From a checkpoint of a small mixture-of-experts model trained on Wikipedia: 2 picks a token.
Below are experts of layer 4 (counted from 0) of a mixture-of-experts language model. Rows are named router (the router's row for the expert) and show model dimensions 0-255. Each number is 128 + 24 x the weight over its row's rms, rounded and kept within 0 to 255.
After each expert's rows: a language model's description of what the expert responds to; "gets" lists some tokens that make up at least twice as much of what it gets as of all text. This comes from a sample of Wikipedia text that the model never trained on. Tokens count by the router's weight.

# expert 12
router [126 165  81  94 102  87 105 150 160 110 123 139 141 129 139 126  93 131  84 140 113 139 104 136 140 111 139 152 123 132 109 105 150 110 134 109 139 154 148 137 152 183 141 146 111 137 158 134 119  92 107 124 127 188 112  87 149 100 119  93  74 153 166 110 111 145 137 135 168 110 117  92 101 148 150 105 126 120  88 177 113 125 105 112 127  70 137  99 109 118 126 143 112 110 121 107 117 135 130 124 125 121 102 127 118 138 105 144 119 129 127 137 108  99  98 166 183 119 128  88 155 139 133 124 105 120 161 126 116  96 122 117 137 146 141 125 114 143 113 144 138 145 116 123 130 100 183  98 176 118 119 150 101  99 105 106 141 139 124 124 110 152 123 116 148 135 167 110 113  85 105 153 171 157 115 168 161 112 113 173 163 143 122 162 127  87  71 177 135  93  86 172 125 171 173  94 150 116 113 164 103 139 130  76 102 147 129 161  99 133 131 121 117 147 105  94  89 120 146 148  97  99 150 138 132 113 127 115 145 127 167 111 143 118 136  99 125 120 141 154 187 126 123  97  93 130 120 115 153 139 110 133 109 159 157 129]
Description: Foreign name inner syllables
gets: "as", "os", "ent", "ar", "ot", "ak"

# expert 47
router [134 161 111 161 140 148 161 116  99 140 113 101 168 107 111 122 110 134 121 105 170 113 124 127 117 112 151 130 145  91 143 138 110  93 188 104 126 126 117 174  97 134 132 158 131 166 124 108 109 124 138 109 144 143 105 169  97 109 114 123 103 110 144 109  80 134 173 103 158  92 152 132 103  99 118 109 127 133 104 110  79 114 133 128 178  92 148 109 137 100 138 125 128 127 136 105 138 140 128 160 173 110 154 190 122 105 123 131 114 146 151 177 161 139 148  96 114 173 124 115 115 121 118 144 173  97 154 115 133  60 149  85 164 123  94  91  92 157 147 141 117 147 117 140 134  88 145 129 117 146 135 118  88 103 129 116 114 109 146 148 118 129 149 114 117 150 124 139 167 150 104 129 133 125 157  90 136 138 131 107  91 124 124 124 107 132 113 131 135 110 110 146  64 128  91 149 128 142 133 168 170 116 130 153 105 127 171  91 127 100 141 115  87 149 118 108 188 133 128  86 170  90 119 150 166 115 141 105 109 123 143 161  97 155 160 114 165 102  80 144 102 107 136 143 118 144 141 137  98 135 141 132 161 137 128 137]
Description: Commas after names
gets: ",", "),", " (", "',", " –", "\","

# expert 44
router [145 116 138 139 125 147 138  98 165 153 146 129 103 121 116  82 151 106 149 133 111 144 165 169 114 138 137  97  93  71  95  92 124 154 112 133  97 149 142 123  92 187 142 136 162 139  99  69 108 102 155 175 110  92 137 110 146 144 123 112 102 132 120 143 137 124 119 124  72 154 111 148 143 154 133 113  98 114 123 149 163 126 130 177 148 145 147 125 125 140 153 127 164 149 129 126 136 181 126 139  87 135 177 151 142 126 147 139 122 106 115  96 112 128 107 161 175 133 170 148 142 143 128 110 108 100 137 141  89 154  62 153 116  88 157  97 117 150 146 113 121 144  78 108 113 123 143 106 126 118 120 131 139 163 138 133  85  80 144 104 155 108 137 136 123 111 127 110 106 142 172 134 107 114  93 143 130 132 112 122 113  68  86 152  98 120  86 109 134 131 104 136 131 117  96 121 109 130 156  96 139 109  89 101 166 129 110 150 166  75  75 120 148 154 126 145 132 112 131  99 113 154 125 112 124 130 135 162  91 127 109 124 115 125 140 111 110 150  81 118  82 127 100 135 130 139  97 104 101 138 134 126 128  91 142 141]
Description: Capitalized name starts
gets: " Al", " al", " El", " Le", " Mon", " gu"

# expert 35
router [103 138  96 149 133 135 143 106 154 140 149 130 145 151 129 170 141 141 122 108 117 111  78 154 143  96 150 133 114 147 171 118 109 150 119 137 140 133  91 118 131 133 124 122  94 103 116 136 125 130 141 129 133 156 127 130 118 129 135 188 176 141 175 130 149  92 124 118 162 133 115 121 136 117 120 202 131 134 161 121 139 112 126 138 151 121 104 112 132 131  94  93 119 144 169 135 156 125 150  88 180 119 124  90 131 113 154 163 113  92 139 144 127 131  98  99 132 152 134 126 126 121 145  91 161 139 108 128 142 154  96 123 156 114 110 150 169 108  71 135 136  84 133 109 120 178 120 160 121 171 114 136  83 137 113 128 106 135 109 143 146 110 105 133 117 131 122 145 120 101 150 122 156 115 145  87 157 141 123  73 148  91 125 139 139 164 152 127 109 115 141 127 106 115 153 129 147 127 117 173 146  89 180 162 119  93 130 106 154 151 181 120 141 132 170 137 129 109 149 123 154 113 119 132  83 132 112 117 174 110  88  96 151 146 101 152 152 172 138 137 184  84 108  83 155 117 166 120 111  76 115  91 147 132  73 132]
Description: Media and organization nouns
gets: " film", " album", " team", " series", " club", " company"

# expert 32
router [123 109 135 148 132 146 108 114 139 170  67 124 150 116 178  99 123 184 107 132 150 100 106 137 144 103 134  95 127 168 139 117 132 165 140 121 131 121  95 111 102 133 176 125 104 102 139 179 122 122  96 140 125 124 131 141 142 164 152 114 127 126 125 111 139 136  90 102 168 127 131 113 163 164 108 106 146 126 112 186  75 160 101 113 144 169 100 116 147 150 128 122 128 165 123 146 150 169 160 135  98 125  98  78 134 155 116 143 133 145 140 116 137 126 160 178 130 138 139  91 112 114 139 132 157 140 161  86 143 138 122 157  89 178 132  99  86 112 104 148  90 130 154 132  89  98 105 121 130 124 143 143 178 135 118 106 148 102 120 145 152 149 153 131 141 119 147 128 136 139  79 112  74 115 116 141 117 130 139  96 120  97 110 115  96 178 144 101 145 120 171 118 124 171 119 133 150  89 122 142 193 152  84 127 130 108 140 164 132 102 122  95 105 102 117 128 108 103 125 141  63 101 129 123 156 131 123 126 143 135 162 108 113 136 145 127 151 109 157  97 167 112 139  93 129 150 153 137 142 136 136 107 110 154 151 106]
Description: Vowel-t/p syllables
gets: "at", "t", "it", "et", "p", "ot"

# expert 56
router [125 124 117 154 163 182  99 117 127 126 186 102 160  98 137 138 129 117 134 142 104 132 123 150 141 129 109 107 138 139  98 108 100 157 118 154  89 163 123 142  93 139 115 100 146 118  97 121 120 113 111  80 111 107 111 127 148 148 103 132 113 104 131 134 177 151 102 144 127  97 144 147 152  79 119  97 125 135 152 111 125 182 118 130 144 111 115 151 123 134 154 116 125 146 142 132 119 132  91 152 139 122 128  88 112 115  91 127 151 132 101 124 152 119  65 129 149 159 177  79 184 159 109  95 108  90 179 151 114 130 144 167 134 111  82 124 108 152 116 115 144 119 106 101 122 165 105 127 126 144 143 174 122 103 105 104 168 121 110 156 114 148 113 132  99 153 140  78 184 114 137  88  86 129 151 131 113 118 135  84 117 120 167 122 115 101 137 112 150 144 168 147 118  97 133 135 132 191 147 107 154 130 148 146 148 117  83 136 133 142 122 102 105  99 137 126 169 147 134 139 106 153 101 142 136 109 128 169 152 126 124 122  81 128 125 145 119 138 121  91 176 139  91 163 152 109  80 147 100 147 107 102 119 149 117 147]
Description: Word-initial lowercase pieces
gets: " s", " S", " Am", " Ar", " ", " Or"

# expert 17
router [150 161 122 120 134 148 134  97 146 133 149 155 143  87  95 116  66  99 129 138 107 128 148 141 154 164 147 153 130 123 126 148 159  89 146 144 149 155 117 112 143 108 109 122 108 137 150 125 106  76  95 144 119 122 140 158  78 148 110 157 115 101 136  88 145 158 160 156  85 125 178 119  97 143 177 167 142 149 146 104 117 160 153 144 115 153 172 154 177 111 119 124 104 138 104 126 136 139 139 102 156 108 123 105 146 110  87 120 137 148 147 168 129 109 138 118 140 121 100  87 118 111  79 171 130 136 132 114 108 103 141 141 181 109 140 124 119 128 129 163 131 138 167 103 149 130 107 112 124 132 129 186  84 129 102 137 134  88 163 136 165 137 127 136 101 121 159 106  86 135  95 154 118 107 155 126 136 108 100 148 107  93 109 124 125 166 133 144 121 155  78 153 152 110  95 131 132 121 160 139 129 119  73 149 125 113 147 169 130 104 170  90 108 115 164  78 127 122 112 131 101 162 137 113 117 181 140 105 123 119 122 148 117 115 112 152 189 154 106 125 136 125 147 131 133 130 125 117  89  99 142  95 101  94 112 122]
Description: Infobox line breaks
gets: "\n", " name", "year", "Personal", " UTC", " status"

# expert 38
router [109 113 111 155 116 147  69 100  84 184 105  77 129 185 134 148  97 115 123 140 164 121 148 155 148 137  99 156 193 153 126  89 127 161 104 136  93 111 143  92  83 176 179 112 154 143  99 117 117 114 113 119 147 128 151 151 138 162 121 142  80 116 115 158 178 126 143 110 143 138 121 171  97  70 129 123 117 132 117 100 144 118 109  83 123 134 129 109 173 108  91  93  96 135 121 138 120 104 155 117 130 130  96 125 122 113 148 151 110 121 127 118 147 139 155 115 122 124 135 116 142 122 141 124 127 115 152 183 130 123 151 161 156  97 127 102 113 114 101  93 136  76 107 150 135 161  96 125  98 143 119 126 144 102 148 119 173 112 148 115 110 146 142 164 134 120 104 131 203 173 133 109 122  79 135 172 119 129 183 148 133 122 113 105 158 111 123 137 151 138 151 106 131 146 138 122 154  93 121 105 133 127 104 112 150 106  94 104 133 138  90 158 165 119 100 131 110 133 122 156 129 139 125 140 104 107 116 113 134 114 142 131 150  81 173 108 107 111 132 128 124 125 117 113 128 149 160 102 136 145 136 128 115 112  96 154]
Description: Infinitive to, modals
gets: " to", "x", " would", " can", " not", " may"

# expert 11
router [162 103 131 172 110 115 141 153 146  96 129  86 125  97  72 166 142 149 143 137 128 139 166 155 168 150 129 156 115 128 151 130  76 157 129 127 159 101 133 132 112 109 167 107 114 139 128 130 159 121 135 164 118  82 160 101 141 182 140 104 170 148 116 134 139 118 110 102 124 160 133 137 167 157 117 105 140 109 125 121 134 160 145 115 168  95 114 147 110 160 150 150 148 112 115 113 122 123  90 155 172 132  88 130 104 149  95 130 141 148 162 145 130 148  55 129 171 127 101 122  96 107 154  82 187 173 106 123 175 140 119 115  71 103 119 130 130 110 144 169 109 102 152  91 132 141  89 119 107  90  94 144 115  88 151 155 113  83 123 134 136 146 136 132 102 101 197 151 151 143 131 112 138 164  90 107 119 143 131 117 116 143 120 138 138 146 119 108 125 160 146 141 136 142 142 148 118 161 152 116 120 149 115 148 149 101 138 119 126 147 112 142 126 153 141 110 145 108 104  93 123 137  96 129 147 140 148 139 141 128 132 174 110 139 163 105 134 132  73 133 136 136 123 130 118  77 135 145 138 104 149  99  91 120 137 109]
Description: Opening quotes, table breaks
gets: " \"", "i", "\n", "ell", "ad", " '"

# expert 51
router [131 171  95 133 101 105 114 111 109 149 151 116 161 132 125 155 128 162 133  94 113 118 105 110 136 104 136 133 109 133  95 107 122  72 149 101 147 126 135 118 175 133 129  95 151 175  85 103 127 148 125 133  82 146 111  98 132 147 137 132 108 100 112 122  88 153 105 138 101 100 161 156 111 176 135  93 141 125 131 140 114 142 102 118 168 111 146 149 114 126 158 124 134 121 158 149 145 147 149 128 157  80 178 101 109  89 145 108  94 114 132 165 117 101 123 148 115  98  97 120 113 126 132 133 131 126 144 139 104 117 141 154 157 122 118 139 116 129 109 143  90 150 150 136 169 131 144 106 113 161 110 103  77  94 147 170 148 156 177  95 144 120  85  51 142 158 141 114 145  97 116 131 120 119 131 119 112 166 119 124 116 102 164 109 125 131 144 128 135 108 182  98 133 108 143 144 169 157 134 144 179 129 111 106 142 192 129 125 118 134 127 136 100 117 129  97 134 105 135 149 110  98  98 138  83 126 125 123 131 125 106 102 151 172 112 134 126 142 120 130 123 117 127 153 117  91  87 192 126 149 112 167 166 120 106 187]
Description: Possessives and determiners
gets: "'s", " his", " a", " the", " their", " her"

# expert 7
router [167 153 144 169 153 140 111 147  90 133 129  97 155 121 151 148 111 117 102  90  89 178 129 167  98 114 176 160 138 125  95 130 117 178 146 133 116 169 116 132 111 148 134 147 168 145 128 149 108 117 151  99 137  91 130 130 112 139 121 137 150 154 116 109 144 146 125 184 127 135 121 157 185 159 122 115 162 164 105 175  88 149 130 123 138 148 145 130 153 144 129 158 108 142  93 131 112 115 108 140  85 146  97 101  89 116 117 132 155 136 123 129 106 126 118  86 110 117 148 136 113 127 139 123  99 118 128 211 144 135 126 154 105 118 107 111 130 142 111 131 123 117  89 170  82 138 125 108 142  78 138 104 131 109  78 128 150  94  85 151 160 126 180 174 131 112  88  94 123 139 156 123 107 105 114 185 129 115 139  98 136 121 138 144 123 110 120 113 139 142 125 148 129 136 152 139 148 120 149 118 184 116 128 104 142  91 109 184 125  89 130 131 151 134  85 160 142 119 144 189 134 119 139 149 104 135 125 148 130 103 101 100 121 155 132 165 119 109  85 151  98 119 133 137 121 125 107 125 140 132 115 110 165 150 122  94]
Description: Mid-word syllable pieces
gets: "ul", "om", "il", "qu", "im", " sp"

# expert 4
router [142 139 104 146 130 114 108 167 120  87 131 153 126 107 114  74 112 145  77 108 125 155 132 105 108 130 112  90 103  87  95 143 119 181 175 112 135  85  92 131 141 135  99 153 122 146 115 124 153 141  76 109 112 123 135 145 113 128 163 113 161 100 113 159 166 103 128 163 177 123 127 122  91  86 143  83 123 138 156 126 107 134 106 143 169 117 143 131 150 140 133 134 148 165 154 124 133 126 149 123 166 109 146 125 110 109 156 147 123 113  76 155 129 126 113 124 190  82  96 169 150 119 112 121 129 128  93 158 114 106 147 114 136 122  98 104 132 140 160 142 148 130 129 160 148 121 145 135 102 143 152 146 124 100 122 166 104 111 143 143  97 113 187 135  95 109 144 155 127 140 173 134 131 100 144 106 128 133  98 132  95 118 154 151 143  90  93 111 135 140 113 106 146 184 131 105 150  81 132 111 121 138 100 121 154 107  98 114  77  83 121 102 122 125 142 100 127 112 136 135 149 199 161 139  89 142 129 119 140 159 115 129  96 104 127 153 116 110 175 157 105 115 179 142 164 109 113 148 147 142 138 130 120 130 119 110]
Description: Definite article "the"
gets: " the", "The", "the"

# expert 30
router [101  99  99 131 130 141  75 165 126 128  97 177 144 126 146 175  86 147 163 119 167 143 127  94 131  81 129 151 105 151 103 144 151 143 124 134 150 101 100 139 119  78  92 130 142 141 126 149 162 138 107 119 163 126 141 191 110  83 132 165 108 104 140 124  92 139 132 114 143  77 111 156 137 102 108 176 122 148 173 128 131 124 128 152 136  90 108 131 102 116 140 124 114 157 121 121 155 129 149 145 141 166 106 113  93  99 101 153 143 149 148 148 119 117 142 133 142 131 131 129 110 115 153 151 126 115 100 143 123  61  98 120 112 109 106 156 145 161 155 112 135 131  83 110  99 140  96 120 145 133 169 117 106  93 154 150 159  62 107 167 116 140 125 151 130 102 108 125 110 159 134 131 115  78 133 159 161 157 126 122 133 119 123 144 146 103  99 139 143 145 121 133 142 180 149 108 132 188 128 136 173 112 119 181  99 148 129 132 139 145 108 147 136 123 103 116 128 118 144  99 122 137 106 156 146 173 143  88  99 125 112 146 114 169 111 153 117 124 137 164 151 107 170 160 120 121 157 122 129 128 153 158 122 120 105  80]
Description: Opening brackets
gets: " (", "/", "(", "^{", " \"", " ["

# expert 31
router [155 117 119 143 106 113 143 140 182  86 106 128 132 101 192 118  82  92 133 123 131 149 140 125 123 101 140 137 108  97  83 119 161 113  89 112 163 153 149  95 116 136  98 124  75 129 112 123 116 107 122 123 115 124 113 130 151 162  99 151 147 141 115 121 141 141  93 135 120 130 133 152 118  94  95 105 147 184  98 158 159 145  98 128 150 153  94 146 130 111  98 131  95 116 134 128 127  97 106 107 158 105 132 105  93 132 130 108 142 172 134 115 107 146  90 133 121 113 151 132 165  95 146 156 125 117 139 103 112 131 113  77 139 121 161 126 163 155  99 127 142 132 149  77 167 150 145 147 103 127  87  95 157 115 115  89 141  78 111 157  95 109 125 140 122 120 138  96 165 130 151 105 103 154 150 125  95 130  85  73 109 127  84 192 136 137 120 117 126 119 137 127 116 115  91  94 146 110 109 139 121 119  92 114  99 134 111 190 111 102 118 147 162 116 164 163 147 136 101 133 107  98 120 135 117 101 133 126 150 205 104 145  86  99 134 118 150 102 136 138 108 141 166 143 116 147 125 142 131 127 115 142 127  98 127 154]
Description: Latinate prefix pieces
gets: "oc", " con", " ex", " pl", "pl", " sc"

# expert 54
router [134 110 133  97 119 101 127 108  86  89 125 147 118 109 106 114 170 130 143 109 129 162 110 130  85 128 129 147 113  87 161 142 120 178 143 125 152 122 137 171 128 124 138 116  93 140 135 119 136  95 109  96 126 123  94 129  80  92 143 165 150 112 133 110 106 138 171 131 114 150 124 130 101 171 140 109 124 132 107 166 117 109 129 143 123  91 131 121 119  99 130 173 120 159 143  85  87 100 122 119 145 107 134 171 140 114  96 176  92 138 144  88 149 122 131  86 146 144 127 146 151 104 128 120 138 121 113 147 139 163 108 127 136 145 116  87 114 152 147  89 175 138 142 121 155  82 200 186 104  74  93 115 115 110 102 117  93 164 136 141 125 137  97 139 124 147 135 125 104  85 122 172 142 172 138 100 148 120 119 130  88 150 137 107 127 131 132 143 145 139  89  97 125 179 122 112 119 114 118  77  88 120 123 159 134 122 177 128 126 115 114 117 122 116 148  95 111 132 164 106 135  90 125  97 103 116 131 107 110 144 126 151 132 109  89 160 109 134 170 118 118 119 142 111 108  90 110  78 124 162 142 148  90 148 108 158]
Description: Places and team names
gets: " States", " York", " USA", " London", " England", "ia"

# expert 25
router [128 117 118 147 141 127 122 132  98  99 162 167 106 121 167 126 150 137 124 132 140 130 118 137 179 136 143 130 111 116 138 113 114 133 119  98 195  96 218 147 123 156 102 112 118 129 122 116 122 122 120 129 148 122 168 101 138 129 105  77 127 128  86 100 116  77 131 130 124 138  78 174  89 172  97 148 144 143 136  99 101 114  91 116 126  88 104 169 139 155  83  92 146 149  94  94 153 135 128 122 121 108 156 133 115 168 119 139 164 130 135 113 148 101 149 111 133 156 151 115 135 111 120 150 147 128 102 144 164  99 151 105 124  87 150 118 141 134  82 169 146 129 140 118 141 120 123 110 133 104 107 106  91 107  80 119 133 124 110 127 133 149 119 129 130 145 157 125 117 102 152 114 104 107 126 150 111 149 156 101 120 152 160 145 105 135 133 131  88 148 133 187 142  91  65 130 129  58 141  79 109 125 120  98 124 103 129 135 151 124 104 183 104 133 118 127 141 130 127 106 140 100 152 115 128 145  96 139 159 103 153  98  99 108 161 123 155 193 124 117 116 111 150 139  99 112 140  99 119 140 129 153 121 160 105 115]
Description: Single-letter word starts
gets: "r", "c", " t", "v", " v", " o"

# expert 8
router [135 134 116  95 160 124 122 164 118 100 144 158 168 111 127 118  94 121  95 189 173 115 156 109 111 117 146 159 145  92 154  72 102 143  92  96 121 145 145 102 119 142 160 181 137  86 142 140 177 134 102 103 154 138 156 159 126 109  88 124 105 133 139 121 148 142 169 131 122 130 100 109  90 120 155 136 102 110  89 149 118 131 117  68 162 115 138 120 127 157 125 146 105  84 105  95 123 142 128 160 135 138 154 112 121 121  93 124 130 136 128 150 158 140 145 113 156 139 122 121 177 122 125 100 162 142 116 132 182 128 150 104  95 152 116 101  97 160 105 124  86 136 158  96 133 118  98 101 136 133 104 148 172 145 110 127 110 105 145 158  92 138 133 116  97  68 119 135 128 111 132 137 111 108 182 122 133 133 135 161 116 118 115 136 131  85 187 131 126 147 132 155 129 141 180 132 153 104 107 134 133 181 106 114 134 108 139 141 131 116 133 105 102 112 130 109  86 166 104 148 110  97 120 114 165 126 124 136 121 104 140 125 107 141  93  99  93 110 139  64 164 148 147 134 148 127  91 126 144 136 114 121 138 115 176 120]
Description: Foreign name pieces
gets: "==", " ==", " United", "ar", "at", "ad"

# expert 48
router [175 120 122 150 109 137 128  96 165 134 126 100 122 175  79 118  92 121 126 114 167 132 110 150 153 103 124 123 126 155 155  92 133 140  97 105 132 123 122  77 113 123 157 128 104 122 106 138 104 176 177 141 141 141 176 147 115 118 102 129 130 137 110 154 179 139 149 139 124 105  97 100 149 115 130 149 143 152 157 144 136 144 140 163 163 135 121 134 140 139 137 106 176 117 159 127 147 144 111 113 109  92 101 149 128 136 117 137 146 119  84 119 139 156 119 143 173 100 196 105 123 140 144 162 109 175 137 164 141 134  92  87 122 108 113 156 131 153 115 176 130 146 170 107  69 162 108 114 134 119 114 129 176 109 137 129 127 144  79 133 122 123 136 127  88 124 143 137 130 134 148 169 151 115 115 129 144 121  80 135 105 120 125 139 143 109 153 158 149  98 139 125 104  95 118 103 113 119 101 123 121 120 159  91 109 149 117 132 127 150 124 168 136 113 145 118 109 111 121 146 107 144  97 127 121 128 174 158 165 180 154 119 120  81 148  76 152  81 110 129 132 120 129  86 146  59 171 103 152 110 103 112 137 101 125 118]
Description: Noun and verb stems
gets: " p", " fl", " rel", " Act", " fact", " class"

# expert 24
router [123  93 138 115 102 114 151 148 138 118 146 142 146  92  96 159 134 121 144  82 124 117 108 168 103 107 168 143 142 122 147 168 106 141 167 139 129 103 150 169 163 119 154 134 139 133 149 141 127  73 148 105 114 155  88 105 156 134 110 144 171 122 135 148  86  86 119 119 113 140 118 108 120 145 131 152 101 105  74 147 124  78 150 117 133 122 152 133 125  96 148 165 152 113 176 138 128 120 105 114 185  77 113 132 159 102 141 129  96 104 143 123 153 111 143 129 130 145 102 133 103 122 146 150 166 107 145 163 143 135 174 116 129 133 152 117 100 131 144  79 168 120 112 117 167 113 124 134  99 118 147  74 107 122 132 146  88 189 150 132 159  95 134 100 130 170 167 113 101  74 115 129 135 166 141  87 155 119 152 167 138 178 156 161 142 109 157 158 135 134 133 126 123 143 120 118 126 132 153 146 133 131 164 131  74 135 139 128 147 113 131 158  64 175 117 128 149 122  98 127  97 148 114 116 113 115 130 139 120 120 137 123 153 121 121 103 129 137  90 144 137 130 142  83  90  96 131 111 120 129 112 144 138 133  78 100]
Description: Surname endings and personal names
gets: "i", "a", "man", "ley", "ie", "son"

# expert 46
router [161 112 105 108 159 108  90 144 108 134 146  94 173 123 112 155 173 152 150 146 109 132 158 142 119 112 154 117 122 144 177 179 114 132 113 135  68 142 136 125  97  62 159 146 107 124 107 136 114 168 102 135 112 136 125 137 112  93 122 119 129 152 127 115 145 154 141 120 164 116 131 146 139 151 109 132 111  95 101 122 156 146 143 169 110 126 137 126 184 119 112 160 146 128 114 100 131 139 132 132 115 149 119 156 113 100  73 122  73 141 131 142 167 111 114 118 137 121 144 105 149 184 115 123 115 144 149 113  96 105 145 125 130 135 172 135 142 110 152 189 113 113 146 118  98 116 100 163 153 140 111 122 115  58 133 127 134 127  90 145 105 133 123 134 142 156 116 121 159  86 156 161 122 154 149 146 136 124 134 135 101  85 102  61 159 157 113 160 106 136  94 117 130 126 139 159  96 132 127 108  72  96 129 137 168 131 128 111  82 172 118  92 129 108 115 161 141 118 162 135 106  93 119 138 109 114 151 134  64 145 134 111  88 109 121 156 121 145 124 145  92 148 178 113 115 122 122 112 132 100 139 149 117 130 133 110]
Description: Passive participles and predicates
gets: "ed", " known", " up", " used", " released", "ated"

# expert 9
router [109 118  95 142 118 104 138 131 154 143 127 125 149 141 124 115  92 114 105 119 128 157 126  94 159 155  81 106 140 112 157 116 119  78 104 145 124 131 147 185 141 111 151 122 135 151 155 147 134 158 132 116 154 112 128 105 151 116 139 156 138 139 121 142 133 135 152 142 122 129 119 166 141 131 122 135 152 163 151 124 139 137 134 139 121 120 139 109 162  93  83 107 162 127 161 117 147 118 104 113 181  89 148  89 121 154 106 129 184  67 100 126 163 170 142 126  95 134 134 143 109 134 128 149 132  79 180 114 112 167 156 161 143  73  88 148 110 116 145 165 145 149 119 127 109 147 153 112 154 119 135  98 166 169 144 137 160 118 117 113 126 162 132 123 157 183  89 111 153 124 143 118 128 134 110  90 145 131  79  92  91 160 111 135 109 127 140 159 156 136 148 124 119 100 110 125 147 109 118  78  94 191 120 123 154 129  86 174 167 100  80 148  88 161 131  99 115 142 106 121 101 116 124 133 108 108 120 108 120  98 114 125  97 133 127 159 161 113 113 106 132 142 167 132 110 137 144 139 106 154 177 123 115 100  93 135]
Description: Lowercase word-initial fragments
gets: " b", " c", " d", " h", " st", " re"

# expert 55
router [101 142 159  92 103 148 122 117 132 154 177  66 136 163 145  97 142 138 125 126 120 142 152 114  66 132 153 132 104 120  77 125 133 142 157 108  95 120 160 135 102 164 170 158 141 117 129 149 108 107 135 122  99 128  97 129 130 120 113  98 113 140 124 129 151 128 106 135 169 108 103 133 166 105 131 107 110 147 135 132 154  86 151 111 139  91 101 144 106 109 129  95 108 123  86  83 120 160 170 137 138 122 102 148 114  89 129  99 134 113  86  98 115 115 190 118 109 121 100 104 101 145 116 126 152 132 114 164 143 126 112 169 109  97 165 148 120 120 129 164 151 148  97 132 123 116 169 112 143 159 104 160 155  84 145 119 133  98 145 102  84 126 144 143  85 116  76 118 143 142  84  86 147 147 107 118 126 123 162 126 139  91 157 175 136  87 153 141 151 140 115 126 145 104 132 136 118 143 103 174 153 179 148 139 156 147 112 122  95 164 112 142 129  85 157 154 139 132 156 151 135 138 163 135 120 128 157 102 109 131 130 161 115 111 153 109  98 145 116 122 105 122 150 144 146 140 123  99 123  99 126  91  97 122  85 157]
Description: Time and relation prepositions
gets: " on", " after", " from", " for", " On", " during"

# expert 45
router [114  67 146 130  82  91 147 114 126 162 168  90 112 149 112 136 168 130 122 111 101 151 121  79 111 128 174 127 154 162 125 131 149 120 140 133 103 118 117 155 168 139 190 113 146 125 127 123 136 169 133 101 140 138 120 118 115 132 118 111 102 126 150 116 165 175 131 148 134 135 137 140  75 126 125 115 106 135 154  95 144 133  87  99 161 138 127  81 110 128  88 149 158 129 152 137 116 137 182 119 149 120 112 163 145 122 123 108 127 118 142  60 147 172 144 173 115 109 108 169 174 165 156 130 149 171 150 125 110 140 141 119 170 111 150 118  89 109 128 149 118 107 117 150 138 128 112 132  99 127 156 162 118 137 142 120 134 149 137 114 120 115  69 151 127 116 132 134 150 127 141  90 150 143 127 141 182 115 158 124 135  96 132 137  93 135 138 111 146 125 166 109 114 109 104 122 151 117 138 125 115 199 127 113 145 121 115  83  96  68  92 134 135 179 143  98  98 104 113 122 163 161 129 108 137 101 121  92 118 112 124  90 159 112 120 131 115  78 133 104 111 138 116 126  90 155 129 149 116 154 145 110 129 156 105 130]
Description: Verb-governed prepositions
gets: " to", " for", " in", " of", " from", " into"

# expert 18
router [143 116 132 108 125 170 127 136 142 153 149  94 107 104 114 139 131 168 139 139 172  89 169 111 148  75 159 141 118 136 105 143 126 150 121 137 138 159 105 147 123 105 163 127 126 120 139 122 107 102 169 138 104 113 178 153 162 147 146 158  77 165 144 129 158 102  99 132 167 110 143 120 170 145  99 117 147 128  90 134 103 120 136 103 120 151 106 123 162 120 144 124  89 103  99 127 134 138 133 159 126 155 158 159 139 167 176  57  87 129 110 102 107 159 129 155  95  72 139 132 120 113 105  95 125 189 131 151 149 103 142 152 157 170 148 142 122 106 164  98 129 120 133 175 106 130 108 178 125 135 147 155 163 168 111 125 132 149  93 116 137 122 140 135 102  87  85 132 161 135 135  94 129 115 117 167 108 153 148 153 109 116 169 113 138 105 141 171 108 127 127 133 142 114 100 152 123 124  75 115 114 159 138 122 150 147 128 124  95 124  81 153 117 141 141 131 124  92 125 136 112 114 136 115 124 130 116 105 105 103 153 149  99 156 116  83 142 102 161 130 114 123 151 157  97 157 129 109 157 151 124 118  97 116 158 150]
Description: Prepositions and location words
gets: " of", " from", " between", " on", " over", " about"